Below are experts of layer 4 (counted from 0) of a mixture-of-experts language model. Rows are named router (the router's row for the expert), gate (a neuron's input weights, with its number), up (a neuron's input weights, with its number) and show model dimensions 0-255. Each number is 50 + 10 x the weight over its row's rms, rounded and kept within 0 to 99.
Before each expert's rows: a language model's description of what the expert responds to. This comes from a sample of Wikipedia text that the model never trained on.

# expert 26
Election swing cells, spaces
router:63 50 67 61 63 48 50 62 46 47 49 50 60 43 58 49 48 50 49 50 41 54 42 63 56 55 27 56 59 53 62 62 66 51 55 44 56 53 50 36 57 44 39 66 65 50 49 41 45 30 42 55 41 42 64 69 56 59 57 62 45 60 40 39 61 52 55 42 44 70 55 58 73 38 37 52 42 43 57 44 38 34 57 52 48 48 53 62 35 50 53 65 41 50 36 42 61 64 43 39 52 50 65 40 45 61 54 41 38 56 47 44 49 67 59 50 40 32 50 62 45 43 52 52 34 55 55 57 64 56 51 50 49 51 60 52 47 38 56 73 63 43 56 52 53 35 49 34 59 59 42 51 52 44 28 58 44 63 63 58 43 16 41 61 31 43 56 44 39 60 50 34 44 55 64 50 47 46 46 68 42 49 47 43 38 50 39 48 41 37 47 39 35 61 40 70 70 38 49 45 55 45 63 71 63 59 37 46 57 56 61 50 55 53 51 61 57 49 37 30 47 35 55 37 50 36 34 45 65 53 52 61 67 45 43 31 41 41 49 59 43 42 48 45 46 47 50 38 61 76 59 63 44 57 38 42
gate1:57 57 47 44 46 45 47 44 73 56 49 52 45 63 46 35 60 54 65 58 53 57 55 50 66 42 61 44 50 48 44 52 65 42 58 35 60 49 33 66 34 41 47 47 47 63 37 60 49 61 31 35 48 51 36 36 51 45 46 62 56 51 40 38 28 51 43 39 59 54 37 33 52 64 31 44 34 64 53 51 56 52 14 60 36 47 35 61 60 56 48 52 40 51 36 50 42 41 56 59 63 52 27 72 51 38 61 64 47 55 45 49 51 44 49 35 46 62 37 46 56 39 56 44 49 52 51 60 53 53 45 45 42 25 65 41 46 52 36 54 44 53 56 40 48 63 45 50 37 38 50 48 51 41 71 44 49 61 56 39 44 49 50 44 53 58 47 44 61 52 47 54 58 47 50 44 78 62 44 57 62 39 29 54 40 50 46 35 54 36 41 37 50 53 58 67 34 64 51 35 40 57 48 62 53 59 46 68 35 59 49 55 54 61 56 57 42 58 43 62 27 43 55 62 65 54 64 47 37 60 38 46 39 52 49 53 52 46 58 43 52 60 56 51 45 70 73 50 60 48 50 56 57 59 66 46
up1:46 51 52 46 56 47 61 38 54 51 54 38 45 43 45 59 47 62 55 25 35 50 30 37 47 67 46 51 42 41 55 43 57 48 48 62 53 40 58 58 52 37 60 61 33 45 30 59 59 61 57 47 43 62 54 41 71 45 61 50 43 50 51 56 46 49 62 43 46 51 50 44 47 69 59 58 41 34 25 38 46 55 48 37 41 48 62 36 51 51 38 60 64 66 35 42 72 38 53 57 46 41 54 57 40 42 53 45 46 39 44 44 52 55 43 29 56 48 46 53 55 36 46 58 46 44 32 52 48 72 64 45 46 51 55 42 55 48 47 54 60 54 48 55 49 41 52 30 57 50 64 66 22 49 41 42 54 37 59 59 34 41 51 52 45 41 55 48 49 38 39 50 64 32 66 40 56 46 56 27 62 47 47 29 51 58 43 33 51 53 67 33 48 73 61 52 36 40 53 67 58 63 55 57 48 39 55 60 27 46 44 60 34 44 55 42 69 45 58 53 70 56 44 62 39 57 54 45 56 59 59 53 58 58 57 51 30 47 50 63 51 43 65 49 68 54 53 62 56 62 51 64 58 36 49 38
gate2:47 52 48 54 48 59 36 35 44 38 46 53 40 51 44 58 58 53 39 45 49 50 53 52 57 37 76 41 53 30 49 54 65 58 60 28 41 40 66 51 58 51 60 47 51 39 40 56 45 52 48 54 42 45 49 51 46 30 53 45 67 54 39 54 36 63 51 75 53 34 37 47 65 62 52 62 45 59 59 53 58 41 55 45 49 58 49 54 72 60 56 56 45 51 54 46 52 53 58 51 52 43 55 52 55 44 40 50 74 48 47 40 42 50 53 47 52 54 64 62 44 38 37 55 56 56 56 45 31 39 45 63 38 48 52 65 42 65 61 38 34 49 62 46 63 35 53 62 47 46 62 40 65 48 51 56 54 33 58 30 70 59 60 35 55 42 58 44 55 56 53 53 60 39 38 61 71 59 65 37 59 35 47 57 69 65 42 56 49 62 38 50 77 64 49 58 43 72 42 43 49 48 45 49 37 49 59 69 43 43 58 49 48 53 42 40 66 61 56 57 59 72 45 62 49 58 55 46 47 61 27 44 46 53 65 49 59 44 48 68 62 52 45 64 59 53 42 79 54 49 64 55 44 31 58 45
up2:64 48 44 36 50 63 39 37 64 49 47 56 44 37 48 30 37 56 44 53 48 56 56 42 48 59 45 48 42 43 45 60 52 51 56 46 42 48 52 47 65 47 73 39 63 51 51 67 39 48 43 41 46 49 37 48 37 45 63 65 42 49 53 52 54 42 65 54 48 40 26 62 58 46 53 44 66 48 44 51 49 51 38 51 32 59 51 42 61 61 71 65 56 58 44 60 55 48 44 46 54 39 40 36 28 59 43 46 43 43 50 66 49 61 45 48 58 54 69 58 56 49 45 43 50 53 46 37 45 58 31 60 50 46 62 39 50 59 51 71 52 79 48 39 47 21 48 50 60 53 51 37 44 66 54 45 56 51 53 63 42 55 52 43 55 52 70 41 55 47 38 37 33 54 61 53 66 57 60 53 55 72 47 54 66 73 61 53 41 69 55 30 33 50 41 60 57 64 49 51 65 61 37 58 43 50 52 47 37 46 32 57 45 48 54 50 64 70 57 60 40 47 35 42 49 54 54 52 53 34 48 57 32 49 54 42 51 65 30 53 45 72 52 62 69 41 39 67 70 52 50 42 46 43 52 42
gate3:50 58 35 53 59 45 42 44 63 49 37 45 37 53 52 46 62 28 45 61 54 36 34 50 50 39 51 45 56 67 45 70 58 57 41 48 49 56 58 55 53 67 41 52 46 32 45 46 76 55 54 51 63 44 36 47 45 30 51 61 54 25 45 33 32 51 46 57 50 50 39 39 47 46 58 45 54 58 60 76 52 36 42 43 47 51 34 47 48 56 61 50 48 45 53 56 58 69 52 71 56 47 60 46 55 43 38 56 44 46 49 33 50 62 50 34 52 50 35 57 59 51 60 54 55 48 47 67 39 56 41 63 39 53 39 60 65 47 52 42 66 54 57 46 57 62 44 57 43 69 54 52 43 63 55 38 30 46 53 32 42 63 48 49 61 61 54 41 72 56 33 46 46 33 58 54 57 50 59 60 54 51 58 48 56 59 46 42 46 45 52 42 48 40 70 52 65 58 43 63 38 51 39 43 40 51 45 35 34 42 60 38 37 35 53 52 49 58 57 76 39 60 44 68 49 37 31 50 47 50 40 47 58 63 67 53 62 36 35 46 62 29 46 56 57 64 55 57 66 47 40 44 67 51 67 52
up3:46 61 50 42 50 61 53 56 38 46 38 51 52 42 49 49 63 48 50 46 62 49 63 54 60 40 46 44 39 39 45 43 45 51 57 45 52 41 20 51 65 51 50 53 52 55 30 53 39 52 52 49 47 58 54 36 37 56 48 40 57 59 87 60 57 35 74 74 47 57 51 48 55 38 41 45 48 50 45 49 67 54 53 35 65 50 66 27 63 41 41 49 49 61 50 58 40 45 45 49 45 42 34 51 54 59 37 59 77 75 49 62 59 39 43 32 54 35 44 61 44 52 43 53 52 41 42 49 58 44 33 40 63 52 53 26 27 37 53 32 38 50 46 52 52 50 41 46 41 61 49 49 42 45 64 53 55 50 57 36 52 46 47 56 48 48 44 54 44 36 73 50 61 56 49 42 49 58 53 50 44 53 61 46 42 33 65 57 53 45 44 48 36 57 55 49 54 37 50 54 50 54 47 69 41 61 53 65 52 37 60 52 50 58 56 44 69 53 70 30 57 53 67 43 61 62 47 35 50 44 52 36 57 47 67 51 54 63 51 44 61 50 65 59 16 41 42 45 60 50 52 53 69 57 49 46
gate4:62 54 34 67 53 52 56 47 54 54 58 76 41 44 49 50 38 50 56 35 42 55 42 57 35 34 48 49 56 61 51 46 52 40 45 43 46 48 43 44 36 60 58 57 41 49 46 29 46 48 47 37 56 40 44 51 46 50 45 57 53 57 50 51 30 55 55 40 54 60 41 53 39 65 51 51 64 47 37 43 35 43 59 45 46 51 62 44 58 47 51 31 70 47 31 29 49 54 71 42 47 57 49 46 77 41 58 44 64 35 47 49 42 48 33 45 53 71 35 62 53 46 49 35 53 39 51 49 57 55 66 56 47 47 61 49 51 52 57 50 47 43 47 42 67 47 46 77 81 53 46 52 58 43 63 65 47 47 61 59 52 50 41 71 55 56 68 46 64 46 52 60 61 38 59 56 49 57 33 61 60 57 68 57 56 59 55 59 46 46 50 68 34 55 62 33 53 63 46 60 49 45 27 40 40 39 55 45 38 61 43 35 58 32 51 63 44 53 42 67 66 33 47 56 37 46 67 32 47 54 48 40 41 52 49 62 45 39 51 52 58 51 65 40 47 67 60 58 48 50 50 74 47 44 52 66
up4:60 47 54 38 43 51 29 55 53 44 51 41 48 54 61 57 44 42 69 52 56 62 68 39 40 56 57 48 51 43 35 54 52 57 62 46 66 21 60 54 54 57 49 62 62 37 52 56 48 46 46 34 61 44 62 39 45 34 54 57 48 33 43 28 56 44 37 60 57 44 58 49 52 43 50 59 40 59 46 55 66 63 44 63 59 66 42 58 55 25 42 57 36 68 48 67 56 46 51 49 58 42 60 52 50 50 37 52 48 62 50 41 65 55 52 48 45 33 59 50 57 33 64 41 55 37 46 46 44 50 50 33 59 47 39 48 49 51 64 36 48 50 58 54 54 40 70 59 44 57 42 25 56 74 33 49 47 31 59 42 41 62 44 45 46 40 40 53 51 60 72 42 19 50 48 49 54 64 51 57 48 50 28 48 50 61 45 50 48 57 46 35 43 41 40 38 33 66 65 39 52 41 61 54 55 70 59 49 57 58 36 50 61 55 32 37 57 56 55 47 28 54 50 47 36 45 51 54 67 43 50 48 67 62 63 47 56 62 62 48 58 53 40 60 57 62 47 55 48 59 57 62 37 44 49 47
gate5:49 37 45 34 18 57 57 56 62 52 47 39 53 47 43 47 51 55 53 53 44 65 54 50 53 50 54 48 42 60 55 62 46 61 50 39 53 41 63 38 43 57 40 45 49 57 44 45 50 54 59 44 48 32 25 43 60 29 61 55 34 52 61 57 35 56 65 61 46 55 39 59 44 60 55 57 55 52 44 38 66 57 34 52 40 35 55 39 41 52 51 48 60 56 41 52 44 62 34 35 47 47 61 46 61 55 51 47 44 44 51 57 51 56 58 47 60 69 62 53 65 51 23 61 54 49 68 36 39 54 62 61 36 43 33 50 76 70 47 43 36 50 53 42 51 37 63 53 52 47 59 35 62 56 41 49 52 62 40 37 50 43 59 44 51 57 35 59 57 51 42 36 47 45 43 35 60 42 34 33 48 40 44 58 46 60 47 58 64 53 69 45 84 44 51 27 42 44 40 56 33 49 44 52 56 58 42 61 49 41 51 55 54 54 59 65 60 69 48 54 70 60 54 49 57 57 38 46 41 67 60 63 55 38 42 50 52 60 49 60 62 47 51 45 62 41 64 57 43 27 63 43 42 38 56 44
up5:39 57 53 53 58 53 49 54 38 44 51 66 47 51 39 44 42 37 39 66 54 48 47 36 45 54 55 76 46 44 48 43 39 49 64 53 46 37 34 36 51 59 49 56 34 45 43 45 46 47 51 50 62 65 47 40 53 51 52 43 54 56 48 55 50 53 58 48 39 61 55 51 41 47 38 46 46 42 52 37 48 49 36 58 56 35 62 66 61 43 50 40 53 46 49 70 52 48 38 45 54 47 57 47 51 59 35 43 28 30 56 49 55 44 42 57 43 55 28 62 55 55 64 47 46 42 43 59 56 49 54 42 43 59 57 54 53 46 33 64 48 52 42 66 71 53 27 50 45 29 58 69 58 47 46 48 51 43 44 51 56 38 45 39 64 58 38 57 63 48 58 51 75 29 43 35 44 56 51 51 63 52 61 26 66 66 59 46 65 41 45 77 52 34 54 46 43 45 33 42 50 45 46 47 67 59 37 72 47 49 39 23 76 67 37 50 52 60 43 54 39 40 48 62 53 53 35 52 40 56 40 53 62 56 33 36 51 41 60 50 44 54 61 24 48 39 34 56 62 65 36 55 45 44 53 52
gate6:68 64 31 29 40 58 45 33 35 34 67 59 57 42 56 56 44 65 54 54 48 62 46 52 29 40 51 35 58 49 41 56 32 56 38 36 40 54 69 44 53 38 45 48 48 43 51 59 55 51 45 45 46 66 51 52 44 42 50 59 66 55 40 36 27 50 29 51 62 42 60 44 20 61 47 61 51 46 43 61 39 53 39 48 53 53 26 46 48 62 67 29 61 53 50 54 55 48 53 66 46 43 35 34 34 43 51 67 43 40 31 62 38 48 47 49 39 35 59 55 52 46 40 58 63 46 57 65 49 58 59 36 47 49 38 41 59 45 58 43 59 50 51 51 32 54 47 40 44 45 65 40 58 63 64 47 48 40 55 27 31 69 60 48 43 66 60 62 51 57 51 46 41 39 35 41 73 46 52 71 68 55 45 50 47 50 49 51 41 49 46 48 45 56 55 42 43 40 46 51 55 58 44 52 35 53 51 49 31 38 45 56 38 38 57 48 56 63 51 54 52 44 42 67 52 45 48 50 48 47 47 49 38 42 41 53 60 52 63 67 65 44 58 57 42 46 39 68 56 42 44 57 39 42 59 43
up6:56 58 67 62 47 57 53 55 52 45 30 58 58 42 46 28 58 49 41 38 49 48 65 40 49 43 53 39 43 37 55 38 54 34 35 60 44 61 40 67 43 59 26 51 52 58 23 43 39 43 55 65 53 55 56 57 50 38 40 53 51 38 42 57 44 53 53 62 43 50 52 48 67 35 62 30 60 73 57 40 45 45 60 67 47 62 62 48 51 53 52 37 28 41 42 39 55 51 48 56 52 39 56 69 43 77 61 49 54 32 39 32 53 46 43 38 44 54 36 65 37 47 32 38 58 35 50 47 52 39 57 40 56 38 42 51 50 52 46 50 42 42 52 64 48 38 63 57 53 51 55 55 59 48 55 34 46 47 47 59 59 47 45 38 41 44 53 35 46 35 56 66 56 73 54 42 52 49 65 55 51 42 55 41 43 42 63 52 49 59 44 69 45 44 37 55 72 25 49 54 43 37 58 52 57 33 39 57 38 54 66 62 58 64 57 53 55 44 50 41 55 60 55 53 59 30 46 33 49 39 54 39 54 54 66 46 54 55 47 55 53 62 42 33 67 49 54 38 32 58 37 51 50 42 52 34
gate7:46 45 45 28 36 62 62 29 56 59 49 45 47 43 55 55 42 54 35 49 50 50 48 47 45 47 71 43 53 63 37 32 35 38 37 48 45 62 48 59 34 43 53 54 48 40 49 80 57 46 60 65 52 49 62 57 43 56 40 38 38 37 44 55 55 43 49 49 67 48 47 48 43 59 56 69 44 51 42 51 45 49 50 52 49 53 63 50 55 62 61 51 58 31 56 52 57 41 65 54 45 41 56 62 44 46 50 45 49 33 59 37 48 54 32 41 63 55 65 35 38 59 39 38 56 51 49 39 25 57 36 43 43 54 54 44 52 62 28 36 46 52 46 37 61 39 43 63 63 42 83 52 61 54 63 38 64 55 56 48 53 58 60 45 48 67 49 51 63 46 48 57 58 62 45 47 70 44 51 42 58 42 46 59 58 54 54 50 44 70 47 57 54 40 45 40 55 54 52 42 34 37 35 44 33 44 55 58 43 55 51 45 65 41 49 53 46 65 52 54 50 55 50 46 57 45 53 47 52 48 34 37 33 57 40 70 78 59 57 61 60 45 52 46 64 42 34 39 22 30 38 65 40 51 60 36
up7:25 62 47 49 55 55 41 50 32 65 34 49 35 44 66 47 52 43 55 58 39 27 49 41 51 45 57 52 59 47 52 73 45 56 46 66 31 26 42 52 47 43 50 35 44 49 56 57 60 46 50 37 45 34 58 50 52 41 61 52 57 56 74 43 36 39 49 51 45 39 45 49 61 46 56 45 65 50 47 70 69 46 55 46 52 46 47 32 68 52 61 32 51 56 43 49 48 44 49 47 60 46 61 59 53 55 38 59 32 34 47 44 40 49 39 50 62 42 73 33 50 56 56 43 39 50 57 38 47 55 51 51 50 37 64 63 38 52 46 50 71 55 46 37 60 55 49 59 36 55 52 40 39 48 42 41 49 41 59 54 67 62 48 34 31 53 56 61 66 32 57 54 61 36 35 58 55 52 48 41 67 48 42 21 48 55 42 38 49 47 49 40 57 48 47 52 36 61 40 48 60 66 63 50 27 28 49 49 43 49 51 45 41 46 70 32 54 45 44 61 34 43 49 45 57 55 42 48 67 42 37 50 48 54 56 39 27 39 71 53 52 50 54 51 55 63 57 57 46 56 52 55 48 50 51 33
gate8:50 66 46 41 48 58 65 52 42 48 46 49 42 61 37 40 56 55 42 24 40 45 50 21 50 46 63 58 68 47 58 39 40 45 34 51 42 56 67 52 28 46 49 46 46 64 44 57 42 62 52 47 64 45 54 44 33 49 51 55 42 45 57 50 38 60 62 52 69 44 44 26 51 55 41 65 60 29 59 24 68 58 62 39 46 46 43 52 64 52 42 24 53 34 55 40 62 55 70 44 30 47 47 75 58 44 41 53 50 44 50 53 51 32 54 46 46 53 60 71 43 39 45 60 58 57 46 52 35 37 52 57 50 53 63 51 49 49 53 44 38 51 42 62 42 42 69 40 66 60 45 64 51 34 51 48 69 47 36 48 54 63 59 38 68 53 50 61 66 37 50 52 51 33 42 48 63 41 43 55 54 54 46 50 55 50 69 46 47 49 43 61 51 60 55 58 51 56 47 55 47 54 48 50 36 58 55 63 49 59 59 52 57 52 46 59 45 52 43 51 70 47 47 47 42 59 54 39 51 52 39 53 49 46 62 50 47 48 40 69 58 53 26 42 49 50 54 65 71 41 36 66 61 37 70 49
up8:63 44 38 64 71 40 51 40 49 56 47 49 47 40 41 37 35 71 35 37 42 41 50 44 37 55 36 40 48 48 35 38 33 30 57 60 59 63 46 53 40 37 57 31 48 33 43 64 54 43 55 39 55 55 65 42 65 56 54 49 56 29 51 59 48 63 63 41 39 61 60 41 63 51 62 42 55 59 47 37 47 51 39 60 51 46 42 42 30 64 47 63 62 42 51 64 54 45 53 42 49 64 51 60 59 38 43 36 36 51 37 55 58 54 53 57 60 56 55 61 41 51 37 38 52 45 48 56 68 53 54 49 63 56 29 67 79 47 40 47 44 54 45 37 46 45 48 46 47 62 47 35 62 51 34 39 64 47 43 27 55 48 31 55 46 55 32 51 44 57 59 43 50 58 47 54 41 36 55 60 44 61 51 57 48 32 37 52 56 70 43 54 53 48 55 38 57 23 64 62 40 61 30 59 60 67 37 48 44 58 46 57 63 42 58 56 57 53 57 40 38 50 48 45 61 45 50 52 50 58 54 44 53 46 43 50 68 39 52 56 46 74 37 51 39 59 37 44 62 59 70 41 49 51 52 46
gate9:37 56 26 42 29 45 51 58 52 59 64 50 31 53 34 34 44 51 46 49 40 58 53 36 36 59 55 60 63 38 38 49 51 54 47 40 44 50 53 50 50 36 35 40 42 52 42 48 48 60 44 47 53 52 42 31 48 50 41 49 65 62 47 56 33 47 35 55 64 45 34 31 36 52 61 48 42 40 46 57 52 59 47 53 35 56 58 57 68 70 64 45 45 46 45 47 41 45 55 57 66 57 49 46 48 29 53 56 62 53 52 65 46 48 55 52 54 51 48 47 45 35 44 55 62 46 40 51 50 57 57 46 43 49 52 60 42 65 52 48 40 63 50 35 60 60 59 58 38 53 72 46 43 54 52 58 54 57 44 52 65 66 74 40 64 61 57 43 51 54 41 39 66 36 49 59 80 42 54 48 72 46 54 55 56 43 70 66 42 61 29 51 48 45 50 27 60 53 59 56 39 48 40 50 24 48 41 60 37 54 56 35 42 36 64 49 34 40 49 58 53 62 50 57 47 68 54 54 49 57 50 44 32 54 35 72 62 48 50 57 68 59 57 61 60 38 54 55 56 39 42 54 42 41 75 52
up9:57 52 58 20 69 40 51 64 51 62 60 58 45 50 50 49 52 47 45 51 43 56 48 46 44 53 42 41 55 37 48 43 40 51 65 57 47 38 40 28 61 42 65 55 37 40 48 52 73 52 41 36 45 45 53 76 54 28 44 38 68 46 42 49 51 30 50 46 39 57 47 48 59 49 45 52 46 37 39 48 43 37 45 49 36 29 49 59 57 47 50 44 51 69 30 55 52 36 47 50 51 54 66 38 33 64 32 45 41 35 55 49 47 52 59 58 58 40 55 39 65 44 66 46 42 62 63 48 59 36 58 45 56 57 56 34 53 57 41 71 36 73 35 49 56 29 59 45 47 68 54 32 41 48 44 61 47 51 53 46 39 58 46 55 58 42 49 51 53 38 39 47 48 57 55 26 49 32 48 42 56 55 45 54 49 51 58 30 46 35 52 59 39 29 46 58 47 40 40 57 52 52 60 43 54 41 69 48 54 37 33 36 32 49 59 36 70 41 39 54 69 49 50 46 58 54 58 61 57 54 53 45 65 47 47 47 58 54 52 44 71 63 67 59 47 49 47 55 56 57 44 55 35 40 49 45
gate10:47 49 43 52 49 51 42 65 49 68 52 65 39 36 46 51 59 39 57 53 63 54 43 54 46 59 47 58 56 32 57 50 38 63 51 38 32 37 62 57 33 44 55 46 34 41 31 21 40 63 55 38 63 42 57 44 49 47 37 49 44 58 46 45 44 49 50 57 61 63 52 43 33 55 39 50 58 51 64 49 53 56 38 29 36 58 41 56 56 60 40 51 39 44 61 45 61 49 50 52 57 51 39 49 57 50 42 61 57 63 43 57 41 50 44 54 48 57 45 58 56 35 47 57 55 45 75 59 53 68 43 55 40 47 43 50 46 67 47 47 33 71 59 46 65 61 58 43 43 30 51 45 53 38 58 49 51 46 40 51 46 50 68 27 52 62 51 42 60 53 43 19 44 47 67 55 69 54 52 61 66 31 37 56 44 57 57 54 62 36 41 40 51 67 60 43 47 43 60 67 26 41 50 31 51 67 49 47 49 52 40 38 46 28 43 52 54 48 51 49 42 66 41 60 31 59 48 59 52 54 58 35 54 69 36 66 53 41 37 58 57 50 58 53 53 43 59 38 58 47 53 56 60 44 71 61
up10:56 48 59 43 58 61 37 61 55 56 43 58 57 43 47 52 59 56 42 48 46 61 56 57 35 64 54 52 64 55 79 47 58 47 45 38 47 41 72 70 49 34 41 52 27 35 48 52 36 40 52 59 51 50 43 63 56 48 51 58 48 62 48 34 50 48 46 50 47 47 53 42 47 34 51 46 59 59 62 67 50 59 47 54 44 47 54 60 67 59 41 65 39 57 60 38 62 49 43 53 37 52 60 37 54 61 52 57 55 45 43 50 47 51 46 25 40 47 44 63 57 33 57 51 53 53 65 62 56 49 36 46 57 55 54 45 38 75 54 49 42 47 49 54 56 55 59 51 63 64 32 43 46 33 50 59 60 46 35 52 39 41 63 39 48 39 46 38 60 51 53 39 37 59 58 63 57 74 51 66 50 64 37 42 26 58 56 65 41 56 63 54 49 58 73 69 29 27 63 43 35 57 48 49 59 60 60 44 58 52 29 71 39 48 43 46 68 60 42 41 43 58 42 43 35 44 60 57 65 62 57 37 57 54 43 56 63 51 42 67 64 57 53 46 60 44 55 43 56 50 67 60 52 44 57 38
gate11:38 58 37 46 54 54 39 58 57 48 43 60 40 44 57 54 69 36 65 48 57 68 52 39 26 38 39 65 46 57 44 36 46 57 41 51 39 57 40 49 49 51 72 47 52 43 45 51 66 39 70 50 53 59 36 53 58 50 54 29 39 62 44 40 46 65 62 84 70 54 59 37 45 57 65 45 43 58 56 71 58 43 59 58 37 51 55 48 38 54 54 59 44 41 36 52 42 38 60 52 50 57 53 29 65 48 39 42 49 51 63 39 40 64 48 51 55 51 49 41 47 61 52 48 55 35 54 35 47 57 72 51 36 57 60 45 52 44 53 53 36 39 39 64 48 53 68 43 53 48 49 54 36 64 59 58 50 56 49 48 57 60 53 32 51 63 38 44 54 61 53 47 45 44 57 47 58 50 54 68 53 51 41 45 34 44 63 62 56 67 56 49 34 49 48 55 39 46 34 63 33 58 56 51 40 53 66 31 58 47 49 32 53 62 43 50 47 55 51 56 38 70 56 41 55 51 67 43 39 53 57 25 39 56 49 67 63 43 51 36 46 61 64 42 64 61 55 59 42 48 39 70 52 55 67 45
up11:30 53 47 46 56 35 65 63 54 56 72 50 42 59 62 62 52 49 68 37 63 53 56 67 51 58 61 53 60 46 48 51 71 44 48 39 59 52 30 52 42 37 46 53 56 54 49 47 31 48 60 46 64 55 38 54 56 60 31 46 48 53 38 68 50 53 40 75 55 60 62 56 31 60 61 70 35 48 45 63 63 47 40 45 26 42 48 38 56 55 53 44 45 58 51 45 51 47 46 58 58 59 44 66 52 58 29 42 49 56 38 47 60 51 43 58 53 60 41 31 37 50 50 52 51 53 60 57 43 63 45 38 50 56 64 54 58 33 33 54 46 43 38 43 49 58 24 49 37 41 55 54 58 52 44 44 49 58 59 49 46 56 51 45 38 36 30 55 48 64 30 49 42 58 48 41 51 78 47 48 48 61 50 57 55 54 54 56 32 42 34 57 39 61 58 60 65 45 51 65 57 56 48 29 45 49 59 43 47 65 40 23 35 41 49 57 52 58 69 65 39 50 55 56 39 41 49 63 38 57 52 56 43 43 43 51 47 54 47 54 37 56 29 45 59 32 52 44 64 63 46 40 60 55 50 64
gate12:58 51 38 54 48 34 75 46 56 52 42 42 30 47 45 43 61 28 40 49 55 64 48 30 57 40 51 59 52 54 56 48 45 63 50 57 44 51 52 72 37 42 52 28 34 54 40 58 34 65 48 25 43 47 48 45 41 33 63 46 45 46 57 61 51 44 37 44 55 53 51 50 49 63 60 71 59 64 38 34 39 49 45 35 40 50 50 53 47 64 57 45 30 34 52 69 41 40 68 49 35 42 44 53 53 41 46 44 57 32 39 66 38 46 35 48 48 55 46 51 57 53 47 77 62 45 43 46 49 49 33 45 27 52 46 49 36 66 49 45 51 51 37 54 69 50 43 56 46 44 60 53 48 51 54 50 65 54 60 49 41 70 62 48 61 61 55 44 53 52 53 37 49 40 31 53 71 29 51 34 62 55 44 64 36 46 52 33 65 46 26 54 58 73 44 43 39 48 50 57 35 41 39 40 34 58 53 46 46 50 49 44 55 44 51 51 52 51 61 51 63 44 49 62 49 57 57 47 43 40 41 51 43 52 47 75 57 50 33 42 46 61 57 35 59 47 57 52 47 43 49 38 51 58 58 60
up12:56 38 53 41 41 43 53 45 41 63 45 31 46 38 52 39 30 57 24 46 54 54 39 53 58 44 63 49 61 63 50 59 39 39 51 48 52 44 64 43 60 52 49 46 44 30 40 55 54 45 45 62 47 27 33 33 37 45 41 51 58 49 49 48 48 35 66 65 62 56 63 56 56 66 49 47 59 50 51 45 47 55 64 50 32 61 65 40 37 52 67 38 40 43 51 38 52 38 51 72 55 45 41 37 54 51 67 47 48 60 64 50 55 62 57 50 55 25 56 57 51 61 48 63 51 34 48 39 33 59 40 49 52 50 44 54 41 43 47 50 54 45 50 48 50 59 52 38 39 44 66 50 57 42 43 52 53 57 37 41 57 46 48 59 51 43 53 53 44 67 43 42 47 44 43 58 56 52 63 39 50 45 61 60 56 45 63 45 41 48 35 55 60 50 76 73 54 74 47 69 64 46 58 54 57 29 45 52 53 63 46 36 57 62 45 49 39 73 53 58 36 38 61 53 25 41 34 46 68 43 42 60 30 54 60 58 63 48 48 54 52 42 56 50 26 43 34 48 49 58 52 41 58 36 50 72
gate13:69 42 31 42 43 47 65 51 41 59 70 60 49 60 62 45 46 46 54 51 43 64 35 53 41 34 55 59 56 72 38 63 39 54 42 51 44 60 60 39 40 57 42 35 54 53 41 57 54 54 52 36 60 42 39 44 47 51 34 38 35 61 45 56 44 43 55 44 73 35 49 44 38 48 46 63 46 54 61 43 46 48 65 35 44 54 62 43 60 39 41 44 55 40 50 34 48 38 49 65 52 47 57 41 41 42 58 55 55 57 54 49 38 37 62 51 45 75 51 59 55 51 60 54 50 63 47 56 44 62 47 57 67 52 57 48 54 48 66 64 17 48 52 56 43 57 44 42 57 35 55 58 68 54 36 52 60 49 62 60 44 61 41 57 67 57 60 43 44 47 55 33 48 69 63 42 66 42 60 42 51 34 37 57 61 44 60 41 53 54 51 50 45 45 48 47 46 55 59 57 38 55 44 62 45 35 39 75 42 33 35 37 56 49 49 58 66 46 55 56 51 59 42 65 53 57 48 65 52 55 50 58 46 51 65 49 51 41 50 67 37 73 58 37 39 60 32 36 43 41 55 77 63 57 63 53
up13:45 40 54 61 65 59 39 42 41 62 38 47 47 44 45 49 41 50 43 38 56 53 68 45 49 48 31 46 38 39 46 54 49 60 53 65 54 35 59 50 48 47 38 65 43 33 49 41 56 45 53 55 62 61 37 46 42 33 64 50 66 48 62 49 51 55 49 38 51 56 45 61 58 51 50 43 43 62 28 69 43 67 34 61 35 52 47 25 50 58 39 52 69 42 44 44 43 60 60 50 50 49 63 34 40 64 42 60 52 47 45 39 59 61 36 53 60 34 68 67 26 62 38 56 59 38 47 44 49 45 67 38 33 60 44 38 76 46 43 46 64 56 56 55 53 62 69 53 50 51 54 60 33 56 46 50 38 31 39 47 36 45 53 38 53 48 56 66 50 53 21 63 66 40 49 74 58 49 39 47 51 46 50 55 44 65 71 52 60 53 47 34 41 56 54 55 51 38 53 57 27 64 44 54 57 50 45 43 42 55 52 36 59 57 50 50 47 67 63 57 40 32 45 57 56 39 46 43 33 48 34 46 55 61 56 48 53 47 53 47 41 45 42 55 46 64 70 57 51 54 55 34 50 53 47 54